config.toml
balance_bias = false
final_lr_fraction = 0.0
dataset = "wikipedia_en"
Below are experts of layer 4 (counted from 0) of a mixture-of-experts language model. Rows are named router (the router's row for the expert), up (a neuron's input weights, with its number) and show model dimensions 0-159. Each number is 128 + 32 x the weight over its row's rms, rounded and kept within 0 to 255.
Before each expert's rows: a language model's description of what the expert responds to. This comes from a sample of Wikipedia text that the model never trained on.

# expert 10
It responds to: First pieces of split words after an article or pronoun, often prefixes such as un-, re-, inter-, pre-, sub-, e.g. unidentified, rewrote, superior.
router [124  96 126 181 125 130 138 189  66 117  88 123 136 140 137 103  85  90 127  89 151 144 196 135 107 151 150 110 140 195 167 136 134 123 181 126 146 140 120 158 135  83  65 166 117 108 150  90 109 122 129  69  89 153  79 131 132  88 128 150 168 128 158 146 145 150 100  88 177 150 115 170 105 119 118 161 128 167 182 130  87 119 161  91 100 109 137 156  98  87  95 121 110 115 176 143 117  71 118 145 115  64 154 129  77 132 132 143  81 127  97 109 118 177 125 133 142 174 133 114  56 152 100 165 180 137 190 120 130  83 184 200 172 153 113 132 159 131 152  63 148 218 156 115 122 106 100  59 134 103 123 101 141 140 178 141  95  87 109 137]
up2 [139 159 124 119 107 136  86 169 101  97 108 128 171 151 127  74 123  89 118 107 223 124 137 162 105 130  87 103 115 143 161 148 145  91 118 123 129 156 189 135 112  55 112 132 128 101 118 178 109 127 140 144 112 161 110  99  87  47 187 104 146 170 157  92 119 195 163 166 145  69  61 118 152 108 158  97 126 120 156 111 138 147 121 115 140 190 110 149 119 130 131 141  88 151 123 145 127 160  64 144 197  97 129 122 182 178 153 135 150  92 131 128 162 111 142  88 168 149 133 108 115 100 144 160 116 122  93 119 102 140 108 125 146 159 103 126 172 120 201 150 101 127 149 124  54  61 201  89 102  87 193 136  81 142 107 113  89 115 118  81]

# expert 29
It responds to: Digits continuing a multi-digit number, especially zeros and nines, as in 100, 2023, 1,000, ISBN 978.
router [ 71  82 107 156 113 139  75 129 123 111 107  60 148 160 133 114 127 151 118  88 143 131 126 121 126 144 115 202 123 192 185 100 106 142 163  79 138 135 120 150 121  72 121 113  96 138 144  82 100  87 136 129  82 136 117 137 137  95 133 142 133  93 123 153 148 154 141  79 131 168 114 186 142 147 162 155 178 155 127 108 137 167 147  51 107  91  64 178  82 139  68 146 114 126 169 123  63  92 205 123 102 103 157 101  92 134 161 163 132 148  92 193 114 142 109 116 176 190 129 126 105 219 110 148 126 184 154 162 131 122 144 158 143 140 116  97 163 191 108 119 134 182 174 139  99  86 102 135 143 116 145  80 118 124 177  99 106 123  91 105]
up2 [146 115  89 185 138 102 115  91  83 201  94 148 146 172 167 123 124 117 134 114 102 188 160 200 116 121 106 115 126 116 135 102 157 131 100 109  86  94 147 148 157 174 130 130 152 148 113 130 152 167 133 175 127 127  73  88 135 188 178 145  94 115  73  84 177 146 126 141 110 118  68  98 108 107 102 129 141 160 206  98 104 101 148  93 117 137 138 135 126 152 162 173  86  79 147 187 155 120  65  53 156 128 161 135 165 114 154 134 157 123  97 156  95 126  73 163 152 125  71  79 130 105 129 125 132 140 101 220 106  81 129 170 162 112 132 139 159  84 116 152 191 160 137 136  91 105 155 146 148 119 132 123 110  90  63  97  79 128 134 148]

# expert 31
It responds to: Commas of every kind, after places, dates, names and clauses, e.g. "June 28, 1859", "South Carolina,", plus '",' and clause openers Although, which.
router [ 94 113  92 134 120 143  97 139  98 137  91  78 153 130 133  66  83 123  93 128 180 149 147 110 129 161 112 152 127 144 159  93 151 149 138  76 167 128  68 166  68  77 116 124 106  89 128 115  77 141 160 137 104 139 133 179 149 117  51 160 136 117 166 194 148 177 129  64 125 188 114 169 122 158 151 150 156 161 121 156 195 147 161 105 107 147 115 172  70 128  98 134 132  75 132 142 103 114 184 132 136 101 195  95  97 125 161 171  97 148  85 195 131 148 111 148 125 148  88 102  87 126  68 112 168 142 188 123 128  89  77 160 204 163  81 139 125 152 111  95 121 117 135 167  95  93  99  95 153 144 112  86 135 143 141 147 106  87 149 107]
up0 [170 127  87 104  87 103 125 157 102 162 125  71  97 156  88  50 110 205  89 153 104 135 135  97 117 181 134  64 127 159 154 136 177 113 163 144 143 154 151 102 114 153  96 135 176 142 160 129  65 128 165 167 172  96 155 102 120 134 178 192 122 162 157 166 201 120 169 163 156 119 149 154  65 125 119 130 110 133  93 148  75 133 160  99 159  73 108 123  98  83 139 108 159  80 121 150 103 109 134  90  97 152 102  87 110 124 112  71 112 151 139 175  76  72 105 120 141  72 101 133  91 123 105  96 142 210 170 150 136 168 145 167  98  96  92 162 129 121 143  98 106 107  93 104 152 155 117 136 149 160 165 114 147 152 149 123 118 123 145 189]

# expert 13
It responds to: Past participles and verb endings after was, is or were, such as known, found, released, held, located, e.g. "is found in Ecuador".
router [140  95  92 135 122  80 124 137 125  84 120  63 211 148  86 105 131 145 145 128 211 164 126  98  97 145  93 105  94 157 134 102  90 163 143 120 157  95  86 154  97 123 132 144 100 138 111 149 102 121 211  80 111 158 112 155 123 126  97 145 133 134 130 128 207 159 110  84 108 171 128 179 142 152 128 138 145 160 131 149 103 167 139  71 111  93  70 118  96  73 122  73 124 129 147  89 112  53 150 197 133  92 131 157 131 110 167 135 101 151 108 179 130 156 114 144 150 128 117  84 130 184 115 163 128 121 133  84 175 110 181 139 137 137 107  85 137 164  98 111 159 215 129 143 126 134 107 117 119 136 172 102 192 178 143 183  76 116 178 113]
up9 [114 127  96 180 112  54 102 125 134 172  75 136  77 123 106 119 175 127 127 124 142 152 164 122  80 125 121 126 142 185 119 109 173 134 140 118 166 129 130 118  94 156 135 135 154 173 176 119 143  96 111  91 121  89 120 136 108 134 137 121 136  88  97 174 105  70 131 153 134 208 150 108 110 135  95 131 141  49 161 117 121 122 178 164  91 172 172 139 114 135 177  93 106 136 169 105 136  84  90 163 154 130 134 156  46 112 145 135 182 102  92  94  99 100 136  55 184 137 126 124 172 100  90 161 161 141 130 166 149  90 112 171 120 153 143  93 166 123  76  54 154 142  99 157 152  74 100 120 172  42 112 133 143 180 123 169 147 120 162  92]